From a checkpoint of a small mixture-of-experts model trained on Wikipedia.
Size: 13 layers, width 256, vocabulary 32000, 30.2M parameters.
Experts: 208 SwiGLU neurons an expert, 2 picks a token, a softmax router, a shared expert of 192 neurons.
Below are experts of layer 10 (counted from 0) of a mixture-of-experts language model. Rows are named router (the router's row for the expert), gate (a neuron's input weights, with its number), up (a neuron's input weights, with its number), down (a neuron's output weights, with its number) and show model dimensions 128-255. Each number is 128 + 24 x the weight over its row's rms, rounded and kept within 0 to 255. Numbers have three digits each.
Before each expert's rows: "comes before" lists some tokens at least twice as common just after its tokens as in all text; "mostly gets" lists some tokens that are sent to it at least half of the time. This comes from a sample of Wikipedia text that the model never trained on. Tokens count by the router's weight.

# expert 7
comes before: " the", " a", " in", " he", " was", " his"
mostly gets: " until", " after", " during", " while", " along", " announced"
router:154133121128132175142138157143110146149138140156182083181165170105132109102139157125130110183113145148107109138124130132114119126073124170082098123150124092112123083114098128131129134127151122153171095154078132115106169093132122143076111158126119074123115160134138073146121140127133127127117161124169085156100107098133135163145136131136114126154148153096150147124082151117152136131129
gate11:125124112132094176112163115117152122176090128115111150155087101127131129108129145106133158152078106098129116133135133115129160129126129104127113120149109099142161132167137142154145142118133154135190120133145175144152127146130148149108186086141127088147108149148183093101110129156135100161140140105136092139107117140134129125099121107128124138145131128178122120147129144103141120141124
up11:132111146140121140135122128143126144148166158125096075137101108155148112117170112154150127100129141082129058129064123148159157162095105130115146141128151044107134128158116142129155131134095152141135123119097094152113139097189077180097115146095123174121132123111150133160138127119107146119130133099118117157117114117110113122134160072128151131197159128115122132130092136104166145114139
down11:112122128153149100114100137125126132097121131130116122118144138105144150142119102152111152102109119142169056100105117122094147162150103130118125075115097145102127152127153138094157190139108143140128128111127129125086168147127095123094155133094124131128094136174099124107142094121108101140098130104144151161144084048123085148123131133126152156128113102110139147138100102125154130144115
gate12:081101156134126132133129162133137138162146141091131093135152126127158110122168133118116138138107163162132146142099137144175129141118088147096147157145118169102123106098120133157160102141145145143103109129085111153137087090114105129119107140135126122137106116141084129092100145129116121090113096123148150179151079090101100121152147108125093167114080117114150148082109121144147103130156
up12:093169104164171143169161112140120133160082121123166119171123143115103104138101143133074142138149138153122148124126142121130119133116120123125164162140102113122175106143165142186153145124114118159085111214116125152144136086149136094090100126108165105155134131147134122125124131129135116109103112169100107141120099142156140097170113150124136175105106135113135128086093137115104124126083
down12:132116077131062100086124111172130111088119075116130130120139154130129140139088131157120081107127110123172139096174120107113131126087134131144153128162096111130091118102128146152112127110155157137151172105107119077132102146130135135154143157104117124149141111118127189159155084102154142135133161104138096069189133168084143124121132130142133111133123162111131151124115100151124117113133
gate13:137094117151123193067128126125100072086150137117149093131133150125101127101158132095097113137096095112126095148141158151120111150124086144165124142154075157121095103120147083083170119134121100137086119119098101111146145090131129148098115126148143151125154100140137110156139122138118144125157150112132138078114161112174108150114109075129141129089193129143114136153136124108121155115143
up13:167152105101105106108150128139151117117152122166173124136140135147118094130092135098164135144114125145154125139129102145171162166109130117148129106109113156122142133138125116082120172136119142145171126156111148118132148119105077126104156145128140161109108112151159152107121101083124147136117120105144136116136168102173127140099134103072160126094165182117168089129131091128126113100137
down13:124120176100128128106121153111157098166135166120125123137148151111154107123125139136119125081176134112111140140117120108104128090111095123153130133113121133133119094106156101138106146125110125110131131131103132132121144124108147121115119173110129138136119155110142102103141163148116114132055121142126139104118116148130109148136133178146149081148142138135131164162086136085122146130097
gate14:120118135158138128125165130162149117143149095158161132118132105150186162122156132114138136190095092152133188163164102127142145110114133123175100104144137110102081102118134151129178119125155140112116105128103096129118135133129140119119110142145107121155146173150116152085133129108111147093103198153084119080117112114123110149156174096132155138156132115126095140121161108162152152136120
up14:126129112143137083155124128079113140148118136158179127158143099137117113132170063147110132183123103134119114145120158125086156126143119125158129130181147139127101113094131125123116117124117139141169115128109132137141105107137109158165145141138108174115120121119109134135143110097109097160113128161133099135133099102139093123140084162132137118110116121131156158119128084134079138168119
down14:102130125135119124132116153077153078129108106177139126123127124156142118127117126122161131163100110126124135121098126146157150087117127143097097164135130163157187139130112108135116133116120156091166142110102117135130146105137130138117087166149118098126110076111157148129075118160129092133167116123101145172118109096119100134155165117147126111112152151131109113116124122090123117113157
gate15:142159131087127118105116108133117100146148172106115129152097156128137100113161105176168123139142155150164130110119101125118075089122088134154121153146113109110114107127116143131173130102121108133113096109108091116077114134126142168122147142180119136150136133078157093161128174126142116144143085144104129127118118158120178087136101089163096105122117112098058146153108154125131131149134
up15:161133169177113125154116121138085131128113114143118130127114148123107121162142141148130152111114103135092127148138160157147156081074158123106118106115104111093145161115134101117145143118103110150157168103127091134126109106114159126130112156081116159150145156143129126144114134127146061194163129111149141173135096145151103162159161137116100169123162123126102166127120106142149082086143
down15:151127092143130126083123172143159149106141118123126146137101148106165117089164112118151100128102093144102156134137133113094143148129125150117133145095151117088120108123154134117191153097112142116129175112105102166141137103122056113116134087116154137133120117117142174145150090069109127160111084110075155104123112103148109126136094111127104112113104129124094131121164101131133155124136
gate16:107078126125138119090098129136165133118060133112160162188123165103150116133134140096101154077081140137083130105139112160141135106141113118133127095154142170132124130122175127135104102086142095135116118134100114094136116103140158122145133125140162129135155151114096117152089113135098132099126094163075091100153129100135135080122120107080151153158097174125161140129129129107122175150096
up16:171100136104191131127156122123154163116090135094140120147110132092143159156094104073106128118145167161151118141142108107120154119129132124103141158125133135122154131125159114186100132129140147131089122146120097145100134126089166136102111111181146120119070147104096154136148150138123124159121111128145084141121141081155090118124103151088175137101079149154132168164127127120088168091111
down16:166140118110131117107117160176105145107117123094056116131120082162133125116110145102162120117130159150139129138156144113125129116140133153109136162121101113128136106139133093155133127153102149120128103113072113128165107126123112122088092102167086128092126101137141147119136136117121099139115129140105104185137112132138146138103123138140129124122110130095125134110118142135140076138103
gate17:082097108089099146129092126154083136119144130130153144135157112154099149101094166125172177115110120127129106106110122170116124123156156100132136145154147108142134100103130151115131109130170142125134114162142150079113135127150147157131108143144126156080165159127171118112106110097142160157167100143113118082128088162081083132126114105148127099093166158106094122129110121131128121125106
up17:120147102094169135086119148166143169127112153118172165152108110118123104100147173168131114131159081127117114153130120132131119103150120160117137127125127168075111113092147139143099119140113125133131137166145145131120155116138129090155125074093143123158123118152145111145106156130073106152124058134113142115111155114143107107117128106181113133134126143128125120160110147103100116118141
down17:140098114163165136150150089082120145153116109134157153148132167152130102147174155114120135140140107099104143089143153127137099097133127107134126047130128144141136135151128148118173148114121164138102137116097150131131113143184132141111115135119147114149111132130148120105160121111101112087117127141124131141079152133122115144160097098107106152108111139115137105105122135143078118149098
gate18:103096132157144155140124102167136162127130159144111150194128141170131092132103130097100115123102185144133175123125122167127140131085129143140145120095183120144116115138136102141116124108135105138165095133169158128143116120122092159169108163119150144141094131112155135151090135131112106143127106149117105130159124130138125103172120148147127118133125113180123158103151095136159149131145
up18:136137123120095146134123143121124131136124120138152099110137190083132125127137102102060137119138132122148150115097148118136147154107133098179121113082128104163149136092138138139132123096131151114112138133142145119121141138131120090116155090136110139079177152129126109126138118138150150131112176157110142096136114142142151162075111132142153128152106120120132103122163215140091097113143
down18:134106138138128135105153185093105151120137103158171133118094122137105126099126089098160163123126185147138124137142149170110098138161139134164127110098161154146108134123154105132145134137076119082184109102129161120125147099143103129142090125108136091148086172129127137103165119114098112090068119155145096136147126124138121171127135137177119148149099131100114125095156147103124143102135
gate19:147083128149152117142152107104076121095160126124146126146147166126126114114145126145114138205125147093152109150115181128139112125122139103166104130136141108136134101157145134131137115136116136081142128147103126132138113132131128121128125161136140144096119137126119085132085128113126141123143161189135120142128123092087084144137146161095162134063137127131126109165136112131137142151157
up19:144144133136109117094113098153134163088094114147111153155107138097130129097135136137136149144156105104121121172122135120149098185159151089133091130139122096138147118110166114144117158138125158129115077118109144104152115139176111092116126140081104124099097118144170131105096156117129096103175147128106108117113163133161113128142142131134150136104157136153170144153148138120134141135142
down19:140108107167119110088125095122116109093164105138132123117155142148106062112143137093110119115134104146129116127116159148119133133131109156124100103120117100125111124108119167099142155087120125128104138154155195151133123155102151127114100139149114139160172086101128155103142148122121165103125109125141111120121092144149138133107118135136127137131122129126102127127073113089121158108116
gate20:156119120149146175142144122124126139097144137120131047164119144140108146160139139137164187121073110131096066109105083125113135135155112125111136120119148095128107095110063141121133128143116179091123133098110157123108131136132122122140126136132149133122130126111163106132115163145152158118124100165093109112092084126174163136149129130141138132102110153145125134111110146135129141140138
up20:073126125102133124128121144123125121150181075123157172108131134133112104113094143081164124153149121146148166143104144108082167114147108174153165145134135138120130175078138159119141124137128114122127131132139093108092074104129120135098130162152154144141150151144091127084133149132102131121147093106154104174149115169110163165135131131135137085121161109085117138108118087175113100077153
down20:161136134132126167184139163127110136085086155100102136143132095099116079130134097159168139121145128159107107142124103130125101144128174114129153138160151145112100124130112082145125127127145128118087133137164145119121114128131114129148136135151127129121123087106147117182134123104107131114122097126177108137147116137166171132136127124160158130140138089139108174120115121133135115114135
gate21:149079125197121120138131091098145119121140150133096106135143114124106121115145125120100181164135153123118137161141145111111139115124127130154124099156123140111155144117105130147150126150143101114124088128148135149124170154159136156132123103151166153097127153144149102149104114173090159078097121171135128078160125117094109100117090163158172103111121150134140188182115139121130117129123
up21:080152163137111144109130136136132109136119109119148157148131172113087141139136114134147114107126123157132123097131149132149144135139098146090140170137095135099078116098178137124147144165094130169107132171102135156147125137118104150155113132150133137150180136134106112123142121168138121132139101137132132154113138133132116158115099137159115135192120094153118119074146109134115075104178
down21:121153122124123122125141163143109105118158123129118148127140067130150152106145157126086118121148120168109156122155157146161143140116127158096156106128107068161095137089137104098124163087146124127077133138123118159127126142160113136103140128101115092157140169087120120156130131131148137153097140158173134119131098143099094071145129108093140132096157117117132082149139131128135160169152

# expert 3
comes before: "\n", "-", "|", "==", "The", " The"
mostly gets: "\n", " \"", "==", " ==", " re", " ==="
router:092130118196149138103101116106116154156112164124137118111153149102148108080111159149097129128152164132141139155156129129145107106115127084129113116129137122124169172124166131120086122137113136121125123137128166116138157107123112157136101091118155105124145085099132143141147129139141130164156129099104128149111127117104107106113141135130122143155132127153112109134148120166058080107154
gate0:125151154161120113103098156180109155103146162108152154118123119125128123136115135171152129109117135119128134142163130111131139143109107168074123114143123111087108113144127116134135135120166124136162067136166127140164134138116100123135103101182099114144153113125135116113119122125076163138116162132146098151166146121085148167070130177124098088163105130107116129128108097142145111102136
up0:143165129135125135094154126089103145091088113141123144127105159146127152144121148155123108114111126096137076138136145146104101064148123135161139147109132137137113132144139108111166132141096157133138111117102120107112148103132139121134136089126188084128123105124144146087136131091147162176125163158137112111148117134117106182127115140146151125107176100167105099136106112081144118148076
down0:166164150120131113138147158124132128112093110128113149095130132147114082109114132125103173087132141144174152108172142198162128136144134110158111113144127172093132119100108134172123131134120145142155123101138129172114150132096133146131131112142097120107143151158097083117109156106104160150135083114139116072108141084105146125134145116129110117104075151101125092107125126142101119139118
gate1:139117139140135122103140115127151158151164149084180072077120156151131134124136137166110131145152166110117087159120113100138152147108102110121141170162135123107133149125160099168121128156155129095144150145143131167148147140168146144125135128114141115119116095170089157062128093135148139133170118130126146100142158110114159089138182133115149097149150182143136132124089102139098079165119
up1:118123154116107123152119127084133128160128112104154105087121077112153105133131094084108132123162140144125137150123117130126111113083132121112126123132110166099113098089141177104145138155140118119124109173150167110092113111166118143130145155152131115102155114171118109146109145125153132139098142185123119148093149143116106084135122122121152066138127112085108148097126168145148149081134
down1:115092156133085128118171124123139114135144124108070126063107090120148064130162165128160164142129130098149143137097126133095089103141133125114155098155110113134158169135154150119096105110122080165127157114111116151129122134099090131099134167153149148147113136119136172144164157127133110125146098102138130140121147099132153122123093112127112120151142137174125119122108162158153080130125
gate2:151139139164128111106145118136138099055142124143147091156127088102071111159150143127100122120159136153127130184126124118107106118118129076087141154137149112133137120146136110127114141136158124096103138136134126111139157127131148128166095122158154108139110084124140157115138121149125115149152148143119120124097149124119145156130143111131196136118117093115137138105182153115131056120137
up2:150126147122150123133106159129091086124152086153142103108146132095123151158125118135170084134102120156149107125167119126128146112103166133118128099140100120122128116148118139142123150114131114124121113147132164116124098148141149112111119129160077120061128104151123104136101104115111112110113173133113143119135126134134125121153119144136136064113115086123104097154140142082107091150122
down2:101106106183159140096159099107152142154179131159141103124163125110113109107083157133126145097149090105161130140138092139118157095126117119155132141109122146130169158119139129135127138146142127085113122112123182131119106169149116138163118130176121125119174175144164106125155142132110108124173146089109108125118130121141165136145143130119132117121154171117090120131115109103085112133135
gate3:137141129138151138115110119137110130117105182118108088123099124141171086092192141119137134099127157116155116128185124160109149118147078110128083151152137117176173097101139138125093126169135122138124128097115071095109138127130124135186093127145111169143155152098152143117112143119157124124104146080107125117129125101151102134108149143111100122148101145123153160153120129114113109121121
up3:152107128160117152127158097133124161099113132115117198128131143169096141114123157111135091099138128136129145118112136089102123128173169135121135141145133116142120149167121117141161094112152123173105188189107152158134134106113109136092159154128153120110129106106146168142180116137137106111138122142152112136136133108141123127089113134134145128058136114122152133112125151171105091121186
down3:131090117141108092139132107148135127141111133155141121134175123088091133126123095077120077090116097138098136095149105110141117125135113156160149127109112092129137125133076182163127096131149102144111114104169147115127125137121103109158116144160116110120181106136126147155142129086149122127116163123159168117138119132140129122124134096129130142096122099133201105143125130147148123125099
gate4:128120162118137165124109120117113105188140148143109114086126092125133151139138151104094101168155119138129140121188094181128104162114094120172092140144123165107144139124124106128108141115157136111163124166091139103135175121107149122125156142131131115162170104120106120122135139166107089150086101124153134136136112158074135180154096091105093119136157128134172134103121139100136118113124
up4:132153139117094138127086117098130123152106085092078057113117134119110145152125162099129083169107176168124137120125081145167118157115118100141124126098122153152119172137154092144131138134149129111170150152160134123184117124127128089082134086140090105113175131139111089135105122118078135145094121159112133109120111141131127142126116106125126156140117119155163162104132120116116127118090
down4:144151099095085109144129124145145103197133115140095113143117119129123106139134124155135126075117094133115159139122100114125121134117124122092173146136158158173120125098124137151129119121208135132148127095118089120108147130167111136134119135189168160113150125129114159152119121100138123101165153116146165138155133121100129163126122141115153111125164114117153145146110100106171154123128
gate5:140127138150143127127112147148122141105083161139127104162176102142124161158160155154169131144143142156153163121119119141078109117115099093134143106155099113107153123146164136146109143114142152129085147122133137067120151105128081129124126187107167087086133168099160161098145161156134107111108167146131143092113159095086143151118113167153128115155088145118099091124163127077121118135100
up5:146165095127140152135092117108106090120150139120123118151120135102144117130144168117090149119103125098154157089139112147143147184115114089140137131096151119172107140114135108151145129071140107170180128125128101160110148113115129131196144147133111112159135122131096070116135125107093126122151097141141142154149128110079103154154113136146157080173132145093129090125109130119104171131125
down5:099113106129120144095135187125116148129133142161089124152153095139143114162137119100118175114155140114117124138157124148135163157107140103135147111141097128141122119146133110152151112158127132146173129074099054123152146139161129127177135111145132125128105132119129141117144140099111106130171118116114113111139117079125144083126127132141196099137139116090108142099113150141169106138049
gate6:128124113110120155152093130113124107106096091165097132079133082095148121175111155132116161131102150107161130167094114126108115135100136146114096131145104113156169076162105175131137145146131156112122138119143107115141135121151112075113132113139140114152124117154091136132175089127112092145126106109162118110127093098090104118068105139108146188109095117118126106151122166152129089111096
up6:171140171110108173114146106099122146113142139093170137133150136133145096125134145102114122117128163134100135107162158125091110127135139118131111136108094104127130117116100117162123168142122122164119103108136134150126164161131114138076155134154128155098156122079120093135096156131137171122121098125140137091143127131180106117177122141113136137113112113106171110117175159097174115111098
down6:114136162172156133154130148145114141125113133107111152148091077117144112098154127121097134128068118072116104164132121160136140111158113140081136152154150099135129161089140117135122102117135128156115079139126119170129144080143132130118110123153144176101169118130154139154102115093139127146119111120127115086120153156078132125176118106163117064079103160081130117099185119128137120131099
gate7:128071143126178132125126155080137169124148115153133153145148118142111097073138157136106134151112137133163137172147150135152148178157076108138151120135131131129101127155092145099138104091178158135106089119138099120136123114126121116145130137143144118076158117100114129137159134139133122147113143140109134178133112138151070170106118167138146154079101149110090114127150107143149123167169
up7:137139090110123129158108090144121146154108116125183110095114153152127153079098126109148112135121125118132153125140148145068075099115110096095164111126111095113114125157132091154147132106177109138161113133123139091086112113154154122150163114112114150134110123107094113100119119144148117141146108134132152169121090165111129104122177135151154152116116104076131149138151082056113104109122
down7:117157157127102095116148094131127130123087136142158125132111109097151116117119133116132109132139172103102136128113119151182130090106136164136091115120146094124117118105086096152179094122137098123136126131103135147120133116141085137118145117075115097161150111132139156124124110127106129123134100139134105109099140095119133132152137114142117168155109129124109135129126139131161105106128
gate8:096183153114134117153112121095132180124139117071134123136122130091148183102124125161119132151121105140112085144144092161136092157152127109111137148121118114149149150098141151126127096100153119108077149166134129155105133136130128127132167123160188158148122132094110122170155148124103135128149129116166133145121101160147170127122117128134117138134135092053110118157126138152132120155158
up8:101143075135116112150171117111108128165153187126155162128129114155120131134114072143123150151113139119117137096085133137155133119113130104126087120146122154109117144107133154090127132107135105148177144114151139105120122152131123130094116124167128160135109143188117128098083139168164155171151139148125103109136115124095075090122117114097127178073161153183150161099152121155131115104128
down8:136156129142105107122145139144111132104128109159146160143159114144150155192164133084085106133164129133109139138131092116132165081132130125096085160127078114125153145131157172162113130132099113155124117125078133171126139148139159143117115115133148110115137114118135142105106132133100128130134118148086092202163156129131149133121109080140147088158104145105134127134156107140122117109159
gate9:134057117126125124146137127180144132135104149100154118088126160146143096099129154084133146093116092137126094165135141119147128103118094104083178166155146148102085112077168120112128134194144088111175128094106109141145115126093119145148192119148094125165117137156120147152150148143114158116105103124139129147138101158096113102104110114139123116101123149114136127117097171127128119125118
up9:139119171156122113130141129108124094118112161143126144120130131145128165114129144171151156111108148151194137141100113126129133131132102169142122115138105163161136121171137156122154101136113123085111129096131107101173102180164135098099116113178103132125114110159094088178153128130124115099146118148118148152101123126156124146130116118135114132103119154105130102106161182110143071118122
down9:111134155125125184145121145115117127096160151129081168116146123126150172112118141143115098123136117166111109127099143127142130169150117165141146145132188114133121167127103128133098111145143131145074089122102134127128112117124115170185171151138128112124133142135125102115125154132155145114096122104129130152138108095113120124195152157156075136135167095075135108134116128103107181112123
gate10:150128111133136134162163097150116106196100191129091118175147131158107121097127114123171129114138131108134108113120153118138157149126150140111152150175122093133141134177132148105126173142106176146095118082072139144125150089189121083158114121107123128167157109134142170143074144153125122136121147136134155131114118122126118137124172135110129127154123168137158158129137083142117096128152
up10:137140115113143116138135136150112142129156153126141136133131104159160110137128127127094150140067129121162152125096096074102149106074086139128117151123138112094084139161156151134112144156137115118169132109135120166143148152142136115121083089134117112102139124140146122130129123073114109122163127150152122140140129177140141151095117127080080133110117124110127126105113098126176112152135
down10:135134171141119123125081126129133090104128147098129163162115098139126108144121097123119143123128103108129161100141146121143091096117136165130151160056209134125160125126165129123129135108171150105137132126110084142140150064084171072146102140101109124126123140158123118109161112141130107142166154100144152134109159108140124167095097116102111119122133150074152097125116139117131174132078

# expert 5
comes before: " |", ";", ":", " ", ")", " 1"
mostly gets: "---|---|---|---|", " 0", " %", "|---|---|", " ==", " Championship"
router:125105132114153104159148094155115076129091123127113151148154095127109163123127157138151126093126148085133142105144131103129133144156090141111140166090135114146136100129148148111137167144121126109102120105110128122190108149159154151141081116141146090157115207110114152125130146134126153104135108162133153119166123144119086154135075113101076121137107119115097147123104132108103166098128
gate11:124179126088159123090119104152134137122077131167139096147153135139115125108124090127128105128133134135111108124173144123134105165110155143119131122123143093123147102180094111140116113144137141081152125105139117130147150136173143177130108170144191118140089120126137131139133100148129159133112117136096135140111107188127155143109123120113128151105163090110101093140104114119139116106134
up11:106135114112090124134130138161120098151122144139154123133150128127134102079144123155124072161139160095108110148107111152125124097111103126104128111116149095079092114143097117128127144151127126127120103155105140123121120136141171113078135112120131132144112120090137111105130094184107134150117117154133182124108182120155164137167112161163146123141125091119094203158129127123137130102127
down11:123107134175142101133133108104118102142132107103098103109121150155109133108135123177114161124132123195131136125123107103148125119097094125138154121137133155079098106101131134115095156113142119136150147104095106133105144122154129129127176133128141131166155099152133133134145111127123132153107171121142134126132138134133142149121129134138146144115104105191156163106087161131141110147088
gate12:135160127140113130142116100127124117133116112152094136170139119146126099158086125108127145103134112151097109085115159145111134138125136147127171150139151079128161087087151129102115122133126117121093171115100153119117120127185149134147154130149144106133129140115157109090093131123112115126071180118113117134125118151145156139078139190150138110124138147162121087136145145108175154101141
up12:085120138162112122092112125126086118097112155131119098118122129182129127130142121124079141134132088112124135123120145089170124170091179133108135144098128124117118132149136071107155127104124108103144135160149104152126082150151146164157151115136122136105125124175194130146131159157149117120137155131100114143124157115139156154130144137125115077106140110133131120107147126104130128142142
down12:114135137161156148108107111110140101157087096137125140123095118157126091143111106082124115147107155124128100060121113131171145107131157114141089107085167078104130126118131105111121065145131116117117123141137136110132137132112114116096124113118139195110089111135096077124118110133170093157145120134145116123123162143121137150103125120140106132129154113113143128121150107068155107130151
gate13:145164109113144112125135153186134086129121109127123145146153123103142100134137146114125109138134129149143119080142127118102151127155137126111182130122093118079133088137121138132140150147115144130136115123120111150142130168104093107131124127123125142108138155089109111132141130116145103087121149210133120192154116129141096156152104159122141160101094140102134084111173133116118130138111
up13:102075175071144123161114128159146120102092128141108120136127136171127124117163127098133123122093135147142097149118071178172153082152152146112128148122142105113149130165120150125158108162123168117156116083127162118144138146153142136109156130110121152127125138132149124139134124122158089097108118103144077127158117108113125138120127147132141139167095132136157137111180148092152115120123
down13:069088157118158118124137156137146171103101155129115122123103129168130132113133140127141138073095099163162136130099158123137119102101119116127127098163148127074152126145175097147146161114151141140124117100162152150110150094125151146137130100068131080115157130192154112130186168109137126139103087172137133108112152136120127106123139103144127101168136103089103142108105122122085142144112
gate14:123130139078126133095085170129136079142134098106110118144128135133127154146095148098174092142100133127129135116095154129103154115145125093105089140156100158143124115144169161128155113140129110096117111146114099108082099143108092077143132148135178113162163103136168143176134096156146121120093071139163135137102113106129094140114109152108143133143091128102141106150117112145149113164150
up14:132167161166119123148140116127157095161161103084126160116138115135159115117097169126166128119115167124089091105108118161136154148124123141112139100135133134188180104155124158130155129156175099081117094140137115147117110125189132141128172111120167104144133100124141145094111112130120127123128134143107135151150129101126137104120116156118133173123109103103140115135154147163136124122136
down14:126098096135115124111133118160155136130124168145128097128170158120152119110127099160163157122134087126114108128115102124162134131104135139133185108131155175130160122148096093118100157150123131122154158143162125131127129104078129148157067091160120124082131152158126111140162142131115102095146120139131115154170103092149113104136179072131111078141126129140102134100133126088099118107145
gate15:114142172143095122121115127090115099138138140089107099143119146161084143146147138109150149091166108129087151130174139140138095098136107082128167169123082140107136162162082120102155117099130108141133146098110157126189094137133123128177167131167134090179115149125121114108097133137140118129145084164128120125122148090088089100138101151147128160123092092139171121129134129107085129150130
up15:155124117159120134116117142158114183160127110137131139159141127109166111134142160140181128152127117130117135123127110105105132177139085135139171094117147089127139111086123100080103121105155171111110172153118113106109119121172112116143106130101133138124135136135144156162134122059170103155102133118133125140147102154118164140097138122109171068159170124154111146075162135128103124156128
down15:126136178108097121116137159141112112146128136110125144116143134164100160143130124085144124116135119077111103158139168110154130079098079161149117116109111121104108095115118087097129123124164132154164143121135120144134128067093161144132137140131144122135130100156153096094084117149065111128146105148113112128130139130136102160162164117159116106076135132147161101164154132118108127087097
gate16:118087124138148110082114148122147129183116132106114152114118108148154134149137118113091160145108134110145166140171126133078125135144121143129157139160157183151096131121175131106123140108171110149108107118126078167125123095085136141109111155110138145102168118168144106107123158104088141102105113159122143104112103109127124111129170101147114119165140180151135134142155119144146168111138
up16:135199104113146143132122138127149133151094072071132130134097083106166098119122138134122131142102107112121138133156166118087075115133105137140108125137127115090092132127131083100125153166119116171108111077132126131141127132156141137081112149123142129125145147122108155131114152141114123115120146108097128113121084143145094111163165072128150151134132101130108140124108174148115096097155
down16:160132117077109116089142109144099142179117116129147125076138175116134123123101126116159124084134149132108110116114161133166162166163092123115087158123146116124104120098144161143148132108133129131170128110162093138151172117146128129103134117092092135120163139091182124137121140112154142121150145134122134150165101132093115145114093148110164179097145136102113099125173143101154093143114
gate17:150147076154089090136170127117098143140136126139122128147146122139160162117104139146115162136145120109114095106090099121112150105122092161077078124142103147124123143113166155135100165080116137140097097132171137180096102115114167109097108128154175101145123150104118154117118139130141109082118140110121124112073101140114114171127132136156107157103111124136117109085100160103124147133091
up17:121098136152092166166113132117143109098133147161130138151105101145129118164097174114080057095089114157145121153121119180147094089121115118158123116097110115149129182127070106134121130153119123100136133131106122135134126146137138094118102131159131110139166104124152101144141132175105085100096143102109130163099095111154138133131128122145140146120186165144144129167087138146103089103109
down17:125139136111160135138108127144138128103146119138138133129069135181125159108134110130141129128141129124156088159146089169121106130135066117137140162079124110086143177119129110090063176108108156147114129108128141096134120147140146140135081077133118121154141098089150117121163143117131160157098124170106119193161116148139115141118140117140145071104125140116092149138161149133117112135149
gate18:147117155130170172134088130147161117107085180152131161192130101159124158105090168080125125128106155101151123081151099141123124149082123155104139113129164097068120127146166113099118135131152116159117117085114116144182158119132133110084174129143143112102100126147149097123117125116122109121171119186148155152114140107121135132110128131143089139108107165126122113118108138123132138107118
up18:162112096149167124124126120120103177133130142132146135081132139132094138129101154121140104152188166143132142140133113122168118125148143158100186115171112138102115129126148143122111138140109144123158115154094120180119183139127148125105093149125128120137142111140133136130127116144142106175122127152124129080102166086130117117092157145154138112148142073140150079094140120128161118098062
down18:139125103143147128130145118132107091164147131112152162140100157179152140123155110130110138143114124123111083103138151156128131160131138119117136133129165116124116116100124177107119157140111122121133122110139131119108106108130108160120151156148127149098083141135163119156111154124120143119102143150148127111102148121123189183104107162154140096161114136100091120094117150100132125114080
gate19:097130114171146122124128138162115117148182111089091140092115155185087128127150124120139086143179140124098118057149091131151125124101148108107121131164102116175142145126102128119124142080131123147148128163101132150097122127083147144145107123146146153140164119109098143140155143112146161149097089126111118166135135124126130141141112129116087182110139154150138155074140113075128115116157
up19:106136122122137119158120099140123092099136157120125114160139161142118136159121132109079108115168085101114127129114141121131123166103129146144130109117141132145125089116119078110164171166180139082129145137103120130076185146145105149179147139163152107130124111103122094132115111084125143093142103131102159180120168126123149197133111139102117135151128145168079107147144130108106131120113
down19:132100126222104120125136091149109122126087134125137120154122151166093157131100126134141117109103129112143105094112133125134137125121118109152136094157149145125123103107149116112148129123131138091158125123189123121112117090126156165120137110134099143133122144153123095164101126103139139121106141113171112112130114123131123122126155116142125126113126158142082166133104132124116132146113
gate20:153146131171143129139142171123147100112137119161148099154112130107101132149104149108121112133166180155177151148144131113132125095176084118117141181147166129146148110136154106106068156123160098136157087120121151110119146197159102110138113156121129116116128148152145137133116143140132116162118158130125125122103120126104137155128110123136129119096119112096107105121166146120120122096126
up20:129092116124117127143116091148120152183102168121076118129134108150155114161153140115152166122146140129130135135106143128128097125125148150163172142088161129146117129104124161119150129077154093157109104152103127108106109097150169144092165096152101136150106156139144093067112082151123143130095126115094074144117131104126138114120146112102097116139126121175155146078120141119158134079139
down20:147172103128110104088118090102186111101114129132142097097171101148117103075107096147132116128076132097179117132161125124121177154111133158118102151170100105123101097106162126141176135137179141148151141130144116151103120122123128125105117187141137119103106133164102127115164125109124111120132120147117152122140168126119169142125144150168157121138119090120122090154107191080129136118170
gate21:123166152138108100109113156142140150124137132140102103109154110126114141134122094091140139148101137093181182115155086127170128139152115121156135149080180124143133143167121126105131158105142144144173179101123142100162098100136167131145140133133132096102136087112110152127134132153175132141141128194151080131147100120122121110108147135127087164150155086104104096124128134122124146108148
up21:144135125100154099128142105120104121102101096142112103143127153135113094109108112137134126126146123108131100143117158135120124108129128161076105143100134135112132116123171103146125135137071143099154135120117124090155171137114150149179085103169077115120132131108126137146117142107119166124115161120122101141152123101111129083094148129184140138148131133140111130127146104105154104142063
down21:138183163145101127134129126115149114116154124096104108120116113174139105140133137152087102105186111177097131117141106148151122116133162122153108173108127101112129115072182116184122086140123112163139143103136111131157178117059152147103117147129119138125133084191139166143141101095115133123159099172127133087117166112150111100136146107099122115141095172091107141097150140112108153151119